Weights of a small mixture-of-experts language model, trained from scratch on English Wikipedia.
Experts: 128 experts in each of 11 layers, 64 xIELU neurons an expert, a softmax router.
Training: 242M tokens, 9856 steps.
Below are experts of layer 6 (counted from 0) of a mixture-of-experts language model. Rows are named router (the router's row for the expert), up (a neuron's input weights, with its number), down (a neuron's output weights, with its number) and show model dimensions 0-127. Each number is 50 + 10 x the weight over its row's rms, rounded and kept within 0 to 99.
After each expert's rows: "comes before" lists some tokens at least twice as common just after its tokens as in all text; "gets" lists some tokens that make up at least twice as much of what it gets as of all text. This comes from a sample of Wikipedia text that the model never trained on. Tokens count by the router's weight.

# expert 119
router:44 58 34 43 43 79 66 41 30 53 56 49 38 49 50 67 53 60 52 35 57 56 50 46 61 46 36 32 28 49 44 54 55 31 34 51 70 47 55 34 50 43 61 36 57 46 42 62 34 59 57 68 51 47 67 39 48 50 52 59 44 41 69 67 39 47 39 58 53 47 61 48 56 64 42 59 49 47 46 71 49 47 44 46 50 44 43 39 66 53 55 43 43 37 55 52 45 59 56 60 38 48 43 36 58 67 45 56 39 43 49 54 47 61 46 37 57 31 62 56 44 54 43 42 49 61 55 36
up0:70 63 47 49 45 51 27 48 36 44 47 48 33 45 48 49 59 55 52 18 53 58 49 48 56 45 30 33 48 65 55 43 47 64 60 49 46 44 51 50 55 45 61 58 43 54 58 44 45 56 70 53 54 43 38 33 67 59 45 40 44 47 46 36 62 53 55 63 58 59 60 52 52 36 49 63 46 33 45 40 44 65 47 40 31 60 41 51 46 49 42 53 37 40 58 46 45 58 51 46 61 44 40 42 60 58 41 51 46 42 38 25 44 48 48 67 62 43 61 40 45 33 52 59 22 49 38 51
down0:50 52 57 57 40 64 55 43 68 34 37 25 52 55 48 50 52 68 48 51 36 53 37 59 56 28 32 50 43 52 59 48 44 45 32 47 49 43 59 57 48 52 51 28 50 64 33 35 56 45 61 77 44 59 59 55 43 59 34 64 56 53 56 56 43 79 54 39 62 55 49 43 51 58 54 64 34 48 36 45 52 63 53 51 45 49 58 42 55 50 46 59 66 52 50 44 35 50 58 56 60 54 66 43 41 56 29 52 62 40 23 49 54 53 64 57 44 56 49 56 48 56 52 52 42 49 48 48
comes before: "1", "2", "0", "8", "9", "7"
gets: "0", " ", "9", "1", "8", "7"

# expert 49
router:40 36 49 40 43 68 53 43 47 64 50 51 42 64 60 63 55 58 55 49 56 48 50 40 53 38 58 30 49 43 43 54 62 47 36 43 52 44 57 39 49 36 55 54 66 42 34 57 48 67 64 73 64 61 56 32 45 53 61 60 57 44 55 59 31 42 39 50 64 33 72 58 59 58 49 46 57 74 54 59 58 44 48 48 51 40 50 34 52 58 50 47 64 24 55 70 34 65 63 61 54 58 40 31 53 59 55 54 57 46 53 45 47 59 56 46 63 48 53 58 46 54 40 39 39 58 48 42
up5:34 68 51 53 59 40 56 62 54 54 48 52 51 35 54 56 53 58 50 63 49 53 67 47 51 56 47 56 47 42 66 39 54 32 58 61 53 51 56 61 46 69 47 51 25 35 47 45 59 69 58 46 49 53 42 40 47 40 65 53 53 55 54 53 45 37 51 50 34 49 47 51 60 36 55 39 50 58 37 48 47 42 44 48 51 45 33 48 43 51 42 45 56 35 45 47 25 51 63 71 47 69 52 27 45 55 40 53 42 54 37 34 58 50 61 35 26 51 39 70 33 56 34 37 58 41 54 64
down5:53 48 47 55 62 41 56 51 54 60 38 47 51 37 49 42 20 47 50 52 61 37 48 52 66 66 59 52 65 40 48 56 50 44 58 31 55 62 61 41 46 56 36 56 52 52 54 40 57 50 52 77 39 37 35 53 67 49 45 45 57 53 52 61 64 52 52 56 43 55 56 45 71 40 66 41 46 61 42 37 43 31 55 52 41 47 59 31 29 57 35 59 41 37 41 42 56 36 40 55 55 50 65 42 48 58 59 46 51 60 52 53 59 58 55 60 63 69 43 64 50 70 57 51 60 61 34 54
comes before: "0", "9", "–", "8", "5", "7"
gets: "1", "2", "0", "3", "4", "9"

# expert 84
router:43 43 45 39 54 54 53 56 55 47 58 48 29 58 63 63 58 53 53 32 51 53 44 39 69 38 59 46 41 51 48 60 52 39 37 60 65 46 49 56 62 52 67 58 46 41 42 51 36 63 48 49 57 65 54 35 62 65 54 56 37 47 43 53 42 41 46 68 66 50 56 62 60 45 48 45 70 63 53 63 55 58 32 34 48 37 41 62 58 51 63 42 57 40 51 57 23 50 66 58 45 43 44 47 56 56 63 65 53 56 43 60 77 56 39 53 58 49 49 46 43 56 45 37 43 68 69 49
up5:57 49 58 50 61 39 58 58 49 40 43 48 38 49 41 63 64 40 50 37 47 64 50 59 51 52 63 51 46 59 39 77 58 39 35 48 53 52 37 61 59 37 50 31 53 57 55 42 61 31 60 50 54 57 57 34 61 73 51 52 52 58 47 48 45 55 52 37 58 57 57 57 42 44 61 53 37 57 59 48 41 44 36 47 46 35 55 58 50 65 64 61 47 31 55 41 55 69 47 51 34 55 49 66 54 52 65 35 38 32 69 43 52 40 38 44 54 43 43 48 61 53 50 67 68 72 57 41
down5:63 51 31 64 48 35 54 48 49 43 40 42 52 58 32 47 51 33 60 63 46 61 38 52 64 56 45 79 46 40 46 59 47 34 39 60 62 32 38 60 40 50 66 59 56 53 38 61 39 48 62 51 54 60 25 48 64 36 50 49 54 47 57 49 62 69 47 39 37 54 38 41 46 61 44 42 50 52 57 52 62 56 49 51 54 47 49 27 33 51 48 40 41 46 50 62 54 52 50 48 53 55 75 61 40 44 49 64 52 31 55 40 60 59 57 44 51 52 46 51 41 54 67 34 49 35 52 44
comes before: " the", " a", " that", " to", " his", " her"
gets: "s", "ing", "ed", "es", " of", " to"

# expert 20
router:66 55 53 31 36 61 48 44 39 50 53 59 31 49 50 62 50 61 59 44 54 54 58 42 57 48 43 41 50 41 56 49 58 51 47 57 68 52 46 41 48 47 67 28 48 36 34 64 52 53 37 50 43 47 50 35 50 63 64 64 52 48 65 51 48 40 50 54 57 35 41 68 58 53 27 56 66 60 44 52 61 44 53 43 49 42 39 41 61 52 62 48 49 43 44 79 41 54 55 53 69 61 50 32 59 65 69 49 63 33 56 43 67 71 48 55 49 47 53 62 45 53 32 44 44 50 54 49
up0:50 66 48 59 57 48 46 55 53 48 43 52 47 55 38 55 50 61 50 56 66 49 54 44 53 45 60 41 32 54 52 45 84 61 52 44 51 50 52 28 43 61 46 50 53 62 47 48 56 56 41 44 42 47 54 46 48 43 33 60 39 42 44 38 43 40 41 42 53 38 45 46 70 53 76 52 45 64 48 40 32 44 42 47 46 42 28 48 47 51 63 44 42 44 47 61 50 48 65 50 46 61 44 49 43 62 59 73 46 31 57 43 71 52 36 47 41 52 70 62 53 46 77 26 51 52 45 55
down0:57 61 53 38 59 44 53 44 51 53 32 62 46 47 64 47 55 66 53 35 62 47 50 50 34 65 58 63 62 47 50 54 47 72 54 35 55 54 46 33 50 39 39 51 44 51 66 61 56 53 28 61 48 21 61 34 48 38 52 58 46 52 59 53 49 79 62 40 52 48 56 48 36 68 59 53 52 34 45 38 41 38 37 44 46 46 39 60 45 48 71 41 49 49 55 43 60 43 38 51 52 59 56 48 44 57 38 38 44 42 28 49 48 41 48 61 61 41 57 44 45 61 70 43 41 55 43 64
comes before: " ", ":", "See", " UTC", " date", " by"
gets: ":", "==", " |", " Born", "-", " date"

# expert 43
router:59 28 45 47 44 65 64 58 39 67 59 43 36 62 50 62 53 49 57 41 59 54 60 36 60 38 45 41 45 39 42 56 46 39 47 74 56 42 40 48 68 49 70 36 51 43 52 58 43 55 46 54 58 59 53 40 50 60 59 51 37 38 55 62 34 43 51 63 46 41 52 60 60 43 27 54 53 60 42 61 55 53 49 44 32 50 36 42 70 55 69 33 59 45 63 57 38 61 70 62 55 51 34 33 59 62 54 57 51 60 47 46 54 52 40 51 51 44 60 59 34 60 40 37 46 53 45 48
up0:56 64 69 69 55 43 48 52 31 46 37 40 41 59 30 56 40 45 45 35 47 47 49 39 45 61 48 40 44 48 53 60 54 47 52 45 42 53 50 30 55 54 43 56 33 43 66 60 58 52 51 61 79 59 51 53 37 47 46 43 47 33 56 57 55 54 58 48 46 27 42 59 51 49 35 48 45 61 36 56 51 35 39 49 60 49 69 46 42 50 45 58 57 41 32 54 37 38 44 70 58 39 35 56 63 61 56 46 45 74 50 48 35 43 67 47 57 38 40 46 42 71 58 57 43 48 50 55
down0:48 42 57 39 47 63 49 55 50 51 49 55 53 64 61 67 40 48 49 46 41 49 43 47 44 42 31 62 63 46 54 63 32 49 41 67 58 50 34 57 65 46 50 50 51 36 37 59 54 67 41 46 47 37 59 63 64 52 52 51 42 45 50 53 55 57 55 42 61 39 55 56 58 36 40 46 44 54 47 73 46 53 62 55 36 53 52 55 51 56 47 46 66 43 61 53 60 42 77 39 61 53 38 59 47 41 54 67 41 56 47 49 37 34 61 45 55 35 45 50 22 42 54 41 44 88 51 45
comes before: " ", " a", "-", "born", " an", " his"
gets: " |", ",", " (", " was", " is", " in"

# expert 125
router:51 44 42 47 39 67 65 43 58 63 62 50 55 69 57 60 48 61 50 39 60 47 62 50 66 35 62 51 39 49 40 55 67 41 35 72 60 47 34 48 65 44 67 40 52 43 42 61 47 66 61 56 52 54 56 33 52 54 59 71 38 42 59 45 36 42 44 58 50 33 69 53 52 56 42 50 49 69 42 58 58 51 57 35 49 48 48 37 65 60 57 40 64 38 63 48 46 61 64 61 40 67 48 38 62 62 50 65 45 59 54 39 53 55 52 49 53 53 51 56 31 61 42 46 39 60 44 52
up7:50 34 44 56 46 30 49 60 54 65 54 59 43 44 42 71 51 39 47 49 61 69 74 66 59 43 43 52 42 46 54 59 75 48 31 50 48 53 45 44 63 58 56 52 44 32 45 41 58 56 46 48 56 62 47 75 52 48 53 48 43 47 66 65 51 40 62 61 42 41 49 51 52 47 68 49 48 61 35 37 57 31 53 46 55 46 49 40 23 59 36 43 64 51 52 46 34 50 56 69 34 60 49 44 49 40 44 60 55 54 54 72 57 52 52 59 36 57 40 47 47 62 51 46 63 48 42 57
down7:50 42 43 54 49 71 51 47 62 49 47 75 57 55 41 47 47 45 45 41 58 38 31 46 38 44 45 48 29 41 42 64 67 67 43 55 52 51 57 76 56 51 57 47 50 43 48 58 61 53 23 69 56 39 46 55 53 50 69 44 36 48 59 42 39 63 64 35 64 61 47 47 51 38 68 44 60 52 49 55 39 31 57 48 44 41 64 51 47 46 47 43 40 49 43 51 59 61 35 49 45 31 38 51 56 54 55 57 54 43 59 59 51 52 56 56 39 63 56 39 56 54 60 49 67 72 36 43
comes before: " and", " which", " but", " who", " a", " the"
gets: ",", " and", " (", "),", "\",", " or"

# expert 31
router:52 59 33 48 50 59 68 45 53 70 71 46 40 56 53 64 56 59 55 55 59 54 54 41 64 40 48 34 43 39 40 48 76 42 40 52 43 35 48 25 50 40 67 37 60 42 49 60 35 68 64 61 58 58 64 42 40 61 54 45 63 49 56 64 40 42 41 64 45 45 44 65 51 61 45 62 53 71 56 59 56 59 50 49 52 41 51 29 55 55 54 56 46 32 56 68 43 44 61 49 49 49 46 51 55 56 52 59 56 40 61 44 60 61 31 45 58 41 62 57 44 58 47 44 46 53 63 41
up0:40 67 76 35 42 61 70 60 56 68 53 48 59 49 40 61 44 63 55 55 43 44 60 53 42 39 42 40 59 54 40 59 62 53 32 42 60 46 37 70 58 55 53 62 41 50 55 54 55 48 53 38 60 59 32 50 54 50 66 44 59 39 47 57 37 37 56 53 43 65 37 45 48 49 49 46 46 60 51 73 45 46 50 65 46 43 62 48 43 46 52 57 62 68 57 29 58 56 51 45 44 39 66 37 50 43 30 48 43 65 55 63 40 57 42 49 48 64 34 48 51 74 60 43 52 45 41 52
down0:53 45 39 34 49 32 64 29 36 53 54 59 45 51 61 61 62 54 56 36 58 71 61 35 59 48 51 54 54 42 44 82 29 33 54 52 58 30 59 49 61 42 58 50 62 57 27 58 43 51 60 47 50 58 71 59 54 53 64 66 58 49 50 52 50 23 41 51 60 64 51 42 51 55 55 55 45 41 45 28 57 47 51 40 36 48 39 51 49 62 57 42 45 46 56 59 48 34 55 56 40 55 47 48 57 49 49 43 44 35 45 49 64 58 53 40 58 37 43 61 53 40 46 39 48 62 47 43
comes before: " ", ")", " m", " ft", "0", "5"
gets: "0", " September", " April", "%", " February", " March"

# expert 33
router:42 41 54 51 40 52 59 44 48 53 58 59 40 45 68 64 50 39 48 48 56 63 61 33 61 46 52 50 54 44 49 44 69 24 47 58 55 40 35 39 59 32 55 54 63 31 34 59 56 52 35 56 49 52 55 43 58 72 63 74 54 48 59 56 54 65 43 53 52 52 46 61 45 53 50 53 74 43 48 55 60 49 51 46 32 32 42 55 53 78 52 43 51 34 48 61 45 64 60 54 49 56 45 62 50 59 56 58 40 69 43 43 62 59 35 54 55 42 53 48 45 49 45 35 33 59 53 36
up0:59 66 56 51 41 48 51 45 53 29 45 70 63 52 58 62 54 49 67 41 40 47 48 49 40 60 53 38 66 52 59 38 45 34 49 42 65 45 56 43 39 40 59 38 50 35 44 50 64 49 55 49 55 48 48 32 31 46 65 67 57 44 61 53 42 43 54 37 57 71 40 57 47 53 63 41 64 57 54 46 48 45 53 39 63 60 55 45 44 43 50 59 57 53 60 39 31 65 61 52 58 53 74 49 52 36 45 58 71 32 58 48 66 74 37 38 53 39 47 62 44 51 46 33 47 52 51 48
down0:57 49 62 58 66 56 39 68 51 53 58 60 36 62 59 59 37 41 79 60 55 43 41 58 39 54 42 48 53 47 65 51 49 40 56 58 53 58 30 52 60 56 35 56 31 47 57 50 49 68 50 43 33 55 55 44 60 55 54 48 50 41 38 40 56 55 40 44 37 47 62 77 53 58 49 35 64 48 59 53 56 35 39 40 61 62 60 46 57 50 55 63 53 58 50 53 41 52 46 47 56 41 61 54 53 51 65 55 59 48 58 53 59 53 53 47 48 65 50 26 68 46 84 51 44 60 49 59
comes before: " of", ":", "s", "==", " and", "″"
gets: "al", "ation", "ing", "ial", "ity", "tic"

# expert 60
router:47 51 60 44 36 49 40 55 52 56 61 48 41 75 57 46 54 54 75 38 53 61 70 44 61 42 50 46 34 61 53 56 48 46 39 50 55 46 53 44 63 35 51 39 56 43 42 56 52 42 50 49 60 61 60 41 34 52 56 64 43 38 66 55 49 48 49 58 45 31 54 63 66 51 46 59 56 65 51 59 55 35 37 45 55 56 43 59 44 60 44 57 45 41 51 70 48 77 54 57 40 65 37 33 50 58 57 60 54 60 45 58 74 57 48 49 46 31 67 66 48 60 43 36 54 61 54 33
up22:47 46 45 51 43 44 49 49 39 58 62 43 48 56 56 53 46 54 53 48 52 81 47 50 44 48 48 45 45 58 59 53 57 58 48 50 53 44 69 55 44 15 52 24 57 60 42 47 53 60 63 57 65 36 57 43 67 53 55 53 68 34 57 50 50 64 59 75 49 41 56 48 55 45 29 54 51 63 64 46 43 40 56 56 50 53 41 43 52 43 55 41 49 49 46 53 68 66 58 50 66 61 55 53 43 63 46 72 44 57 59 62 54 44 35 23 52 49 58 70 63 49 58 40 47 49 53 41
down22:43 43 39 45 66 72 61 36 67 62 53 45 49 48 35 46 72 56 39 52 47 49 37 42 36 70 53 61 64 68 53 45 60 54 60 42 64 57 40 52 43 34 52 53 33 75 65 57 39 57 56 45 55 67 46 49 50 73 46 50 58 42 54 40 48 64 47 46 47 38 44 46 48 56 45 58 47 44 52 48 57 47 42 53 50 77 57 71 45 46 64 48 48 56 38 44 43 49 53 43 53 39 68 58 63 46 59 59 41 63 56 44 44 51 52 49 32 53 46 42 37 45 75 35 55 45 49 50
comes before: "\n", " The", "|", " In", " It", " well"
gets: ".", " as", "\n", ").", " but", ";"

# expert 17
router:49 42 45 49 42 66 48 42 60 45 59 49 53 42 75 63 49 52 46 49 61 55 67 48 59 40 40 43 35 35 39 57 65 35 46 55 56 49 31 48 49 38 58 43 64 31 36 51 43 59 50 61 47 48 57 50 46 75 65 47 56 50 67 63 42 48 26 57 55 52 41 56 51 42 34 51 65 52 59 64 58 63 50 36 50 44 49 56 53 43 58 38 47 31 69 56 40 63 71 60 56 58 50 39 54 49 65 55 54 52 60 43 55 57 52 49 60 45 56 61 37 66 50 36 40 68 62 42
up0:64 29 30 46 52 67 36 42 35 55 43 60 36 36 41 42 52 47 39 43 43 40 31 47 43 53 51 70 51 40 36 39 60 54 67 37 41 51 42 55 43 39 61 58 48 48 32 60 48 66 34 31 40 47 60 53 52 55 51 66 42 40 64 43 54 53 57 58 47 62 47 48 48 48 55 51 59 44 59 47 73 53 55 41 58 48 59 32 41 70 44 43 43 38 64 70 51 37 49 39 54 46 37 50 65 66 54 52 56 43 43 42 42 47 52 62 68 54 41 51 45 46 56 60 33 45 55 46
down0:56 68 52 86 59 57 58 37 59 46 31 56 60 54 58 47 40 51 40 38 50 52 62 51 51 56 66 68 47 72 41 29 39 58 36 43 56 59 41 45 55 48 56 47 53 45 48 45 58 48 68 53 47 69 46 63 41 46 50 73 58 64 68 45 61 47 44 49 56 60 58 60 40 55 49 59 58 42 64 46 43 48 34 51 60 48 48 39 36 63 30 50 49 48 35 51 39 48 48 38 47 55 44 48 57 58 66 58 57 52 44 62 59 48 40 51 23 61 47 48 50 62 42 50 54 62 52 48
comes before: ",", " of", " and", ".", " (", "\""
gets: "ation", "tion", "ion", "ment", "y", "sion"

# expert 59
router:66 56 38 40 43 72 50 36 44 64 56 42 43 56 58 63 55 58 58 50 53 44 50 51 52 38 51 48 49 55 49 49 47 33 40 45 54 42 37 53 75 64 50 36 57 41 33 45 50 45 53 60 57 49 49 47 46 62 63 55 45 43 68 67 47 51 42 53 73 43 60 45 52 33 42 50 63 69 72 60 38 36 44 28 58 43 57 40 54 56 54 44 57 34 65 57 56 68 52 66 55 67 39 49 56 67 53 57 52 53 60 50 58 65 50 34 52 40 58 51 42 56 30 43 42 60 50 47
up5:44 43 57 57 59 47 51 54 53 69 75 69 46 53 57 42 49 54 47 47 51 53 50 34 49 62 57 54 57 40 62 37 45 35 52 59 69 48 39 59 63 40 49 64 43 37 54 41 48 70 55 59 60 52 55 44 44 37 87 42 57 54 61 38 58 48 33 46 39 42 73 52 45 45 45 51 50 56 49 59 51 61 50 35 45 52 49 45 54 52 35 54 51 39 62 57 55 42 52 60 41 51 38 51 40 32 36 63 51 57 35 49 37 50 51 39 55 51 56 61 26 50 56 53 58 62 51 24
down5:57 54 39 47 43 42 46 52 55 46 45 61 40 58 29 37 58 46 54 54 58 44 42 51 43 64 56 66 46 40 64 52 51 47 32 53 62 46 48 51 74 50 44 39 44 63 53 49 46 72 52 45 65 34 37 59 45 36 48 58 54 49 53 45 47 40 28 53 49 42 41 72 47 44 47 53 46 51 40 49 44 49 44 59 49 66 60 61 40 45 34 47 46 52 58 69 53 27 46 46 60 44 58 61 41 28 66 50 33 61 57 52 39 59 49 55 55 59 54 70 62 28 47 65 34 41 49 33
comes before: "\n", " The", " He", " In", " It", "S"
gets: ".", "e", "}", "o", "é", ")."

# expert 48
router:56 32 46 41 43 68 58 53 37 57 44 58 37 59 57 54 51 50 63 43 68 53 58 52 61 43 60 41 54 43 37 61 61 49 30 53 49 36 44 43 49 33 53 48 62 49 40 56 35 65 58 76 55 67 65 33 65 55 60 49 56 55 56 56 37 49 43 54 69 40 63 63 56 71 44 66 57 72 45 59 48 57 56 56 38 37 40 38 56 61 53 46 52 42 56 64 25 59 57 61 57 56 48 52 54 55 57 55 49 42 63 41 62 53 56 54 59 37 61 51 40 52 38 54 38 53 56 39
up17:44 57 39 46 41 80 54 31 43 47 56 55 35 42 49 50 49 43 45 38 45 70 52 43 65 52 35 44 44 60 68 48 55 54 60 56 43 27 44 37 52 43 51 34 46 58 42 38 44 59 46 60 47 41 45 45 55 45 43 39 57 55 45 43 46 52 50 45 50 71 48 45 44 57 49 38 50 42 68 55 38 29 55 49 43 55 47 57 68 58 56 36 38 65 80 59 64 65 72 58 46 60 53 42 53 45 34 39 42 47 44 48 58 49 49 55 70 45 63 38 49 49 50 46 48 69 59 63
down17:52 26 50 65 34 41 45 53 53 35 35 58 40 51 42 39 61 42 62 40 43 48 50 32 52 67 53 52 49 46 51 45 36 53 57 49 54 45 59 42 53 64 43 45 56 37 39 65 56 60 58 52 66 37 62 65 59 51 37 58 60 65 57 68 36 42 61 41 43 44 44 45 55 54 38 26 53 42 60 43 46 48 44 42 57 47 48 50 56 49 54 32 36 70 67 55 49 51 66 71 35 66 66 41 45 45 40 47 51 50 66 52 48 68 62 47 45 43 56 52 65 39 55 41 52 64 56 41
comes before: "0", "9", ".", "5", "8", "6"
gets: "1", "2", "0", "5", "3", "4"

# expert 73
router:47 47 43 56 45 54 62 21 35 58 56 53 45 57 64 57 54 45 43 39 66 51 51 47 52 37 45 39 38 43 45 42 62 43 38 59 59 49 35 39 57 36 56 46 62 40 41 58 40 54 46 56 48 56 57 41 42 69 59 52 38 35 66 44 40 55 33 62 62 61 50 53 56 60 56 54 70 58 69 62 52 50 53 47 53 46 52 59 59 50 39 40 51 41 50 75 34 66 53 49 46 67 56 57 66 66 67 57 61 50 61 54 53 56 39 56 61 40 59 54 42 53 41 50 44 57 74 30
up0:67 46 35 53 60 61 43 40 65 66 41 50 36 56 60 50 50 40 47 46 43 49 54 64 46 55 57 42 71 67 40 45 49 53 34 56 54 40 64 56 65 58 54 63 45 53 38 50 45 67 66 57 43 62 59 58 59 53 48 52 30 57 61 38 55 55 55 42 60 58 38 52 58 57 42 38 51 56 52 39 50 44 41 44 51 58 39 60 81 61 40 40 57 39 42 62 42 36 36 55 60 51 50 53 49 57 43 52 63 43 47 25 69 44 66 63 51 61 73 55 53 32 46 48 48 51 54 44
down0:61 64 52 65 52 34 45 57 52 42 49 29 57 34 41 48 36 26 54 53 65 55 53 64 47 59 52 58 50 53 54 30 52 46 49 56 50 42 48 61 53 39 49 53 51 46 58 51 56 51 83 41 42 42 32 59 51 37 59 45 52 54 58 38 67 69 27 46 42 45 35 29 46 56 48 41 35 61 63 49 52 43 49 55 55 53 41 33 54 38 34 30 53 54 37 41 56 46 45 29 41 60 57 46 43 45 60 32 61 57 38 47 48 49 62 47 56 42 46 47 43 53 55 57 55 40 37 47
comes before: " of", ".", " to", " and", ",", "s"
gets: "s", "ity", "ities", "ation", "ability", "ness"

# expert 124
router:61 40 46 50 53 56 40 42 47 44 52 59 28 59 59 66 55 54 57 43 66 46 40 38 59 44 64 39 59 47 49 65 69 53 30 58 42 51 44 54 47 47 59 56 59 34 43 61 36 57 64 52 53 57 50 51 62 65 60 53 38 33 47 63 50 44 42 47 64 66 54 53 63 61 51 42 65 61 40 61 46 63 48 37 55 36 48 65 45 52 50 52 58 47 64 60 24 57 65 62 35 46 45 57 55 61 68 63 49 52 45 51 58 52 36 35 65 43 65 47 47 67 36 40 48 60 57 42
up5:51 44 59 48 43 57 53 38 53 65 43 53 57 39 43 56 46 45 55 54 47 70 50 45 59 36 37 47 58 48 46 41 66 55 66 74 52 44 40 44 42 56 58 42 54 60 71 61 57 64 45 57 53 63 54 44 62 47 54 40 52 37 49 49 46 41 42 42 51 55 39 62 42 35 54 55 37 38 54 57 42 47 45 53 32 38 42 50 54 63 41 42 28 62 54 65 69 59 39 34 53 53 59 40 66 36 53 40 26 34 49 34 57 41 53 49 64 47 44 66 51 64 54 61 53 38 71 34
down5:72 48 53 28 41 61 47 51 58 59 51 53 60 63 42 55 52 61 43 47 39 55 43 51 50 45 69 46 36 41 42 49 39 61 47 57 63 52 55 46 53 44 57 34 55 60 56 46 60 56 54 50 28 54 37 53 53 69 37 44 75 58 56 61 61 49 58 59 28 38 45 45 44 53 52 48 48 51 47 45 44 34 54 54 58 61 35 55 53 52 46 46 64 61 52 52 55 63 56 57 69 53 36 51 40 64 49 42 43 55 66 34 24 54 31 37 32 48 33 41 59 53 72 42 60 52 61 45
comes before: " to", " the", " that", " with", " in", " and"
gets: "ing", "s", "ed", "es", "ting", "ding"

# expert 91
router:34 39 48 51 33 69 51 37 38 58 54 50 52 72 54 55 50 60 58 44 62 65 45 43 55 40 52 45 52 46 47 48 62 45 39 53 49 40 52 43 50 37 54 33 54 36 52 52 43 69 56 69 56 58 49 37 57 53 68 71 41 39 57 50 39 43 41 48 59 44 68 58 61 58 53 67 50 58 48 58 58 46 33 39 36 54 43 38 63 56 46 39 77 36 54 63 35 56 61 57 42 55 39 35 61 62 50 56 60 44 57 45 57 53 39 48 68 41 59 54 47 52 42 39 42 59 72 49
up0:49 53 52 59 40 57 67 42 56 60 60 61 50 53 55 44 46 57 48 56 47 43 38 49 40 41 53 44 46 40 63 45 46 36 33 50 44 32 47 46 48 46 68 26 56 57 52 55 59 65 55 50 29 47 61 45 64 34 58 66 52 33 61 45 41 46 34 53 55 47 72 44 30 68 55 63 43 49 28 61 59 52 42 23 48 58 39 63 56 50 50 50 42 27 44 49 28 46 55 54 34 49 53 33 49 51 43 56 67 60 48 59 48 47 37 50 65 52 57 48 53 42 51 55 44 68 55 52
down0:47 68 53 56 68 65 40 41 55 37 42 45 57 57 58 58 48 35 34 58 49 46 46 38 51 45 44 55 42 50 48 63 61 46 52 48 53 38 64 48 45 66 65 44 48 61 55 44 48 36 57 23 55 50 72 36 58 34 57 54 33 34 45 67 50 58 66 55 56 52 66 57 31 46 48 59 34 45 47 53 34 64 43 40 42 66 49 58 34 57 42 77 41 56 49 50 36 57 58 67 55 40 46 49 57 49 47 39 51 65 63 45 50 50 57 38 54 51 42 59 69 57 57 62 43 48 49 50
comes before: "9", "0", "8", "7", "5", "6"
gets: "1", " \"", "2", "'", "\"", "3"

# expert 78
router:54 61 49 51 40 58 48 45 47 67 76 52 48 69 53 54 51 67 66 39 64 61 71 35 60 44 44 42 52 58 50 51 43 38 37 55 52 42 51 38 56 46 62 48 58 42 47 66 44 63 50 45 49 56 69 47 40 50 59 69 30 47 65 55 52 41 42 53 64 42 72 51 63 52 38 63 55 62 72 65 55 48 43 42 43 45 39 48 47 49 55 45 54 32 66 61 51 57 57 50 45 49 43 34 60 62 56 65 56 48 61 54 55 62 45 38 44 39 59 46 33 45 50 46 45 69 62 39
up22:35 48 44 43 31 53 52 61 38 54 22 48 58 47 59 56 51 65 56 41 46 52 48 51 54 62 57 38 39 44 50 50 62 46 47 48 58 45 42 53 41 39 52 19 48 50 49 55 43 51 42 57 75 72 51 55 39 58 65 28 25 31 50 59 44 47 47 43 42 43 34 62 68 44 64 37 56 42 47 55 43 42 45 35 50 43 48 36 46 66 50 41 48 49 56 62 53 42 50 54 31 46 52 36 54 66 49 49 40 56 66 47 43 47 38 72 62 55 49 49 58 66 49 55 45 50 59 62
down22:46 36 51 32 39 58 39 46 46 45 43 52 60 40 41 64 49 56 34 42 40 57 41 46 49 38 51 52 42 39 50 61 62 51 55 53 58 41 41 41 54 56 65 42 41 33 51 70 47 44 44 73 47 61 53 70 46 60 49 45 40 29 35 67 53 56 42 57 60 61 46 46 44 45 26 50 50 44 43 50 63 66 39 31 54 47 43 46 45 46 58 58 44 39 39 66 56 46 46 40 42 40 71 59 64 68 68 47 46 66 42 51 51 45 45 62 53 56 52 46 45 49 68 41 42 69 35 63
comes before: "\n", " The", " He", " It", " In", " She"
gets: ".", ")", ").", "\".", ".\"", "---|---|---|---|"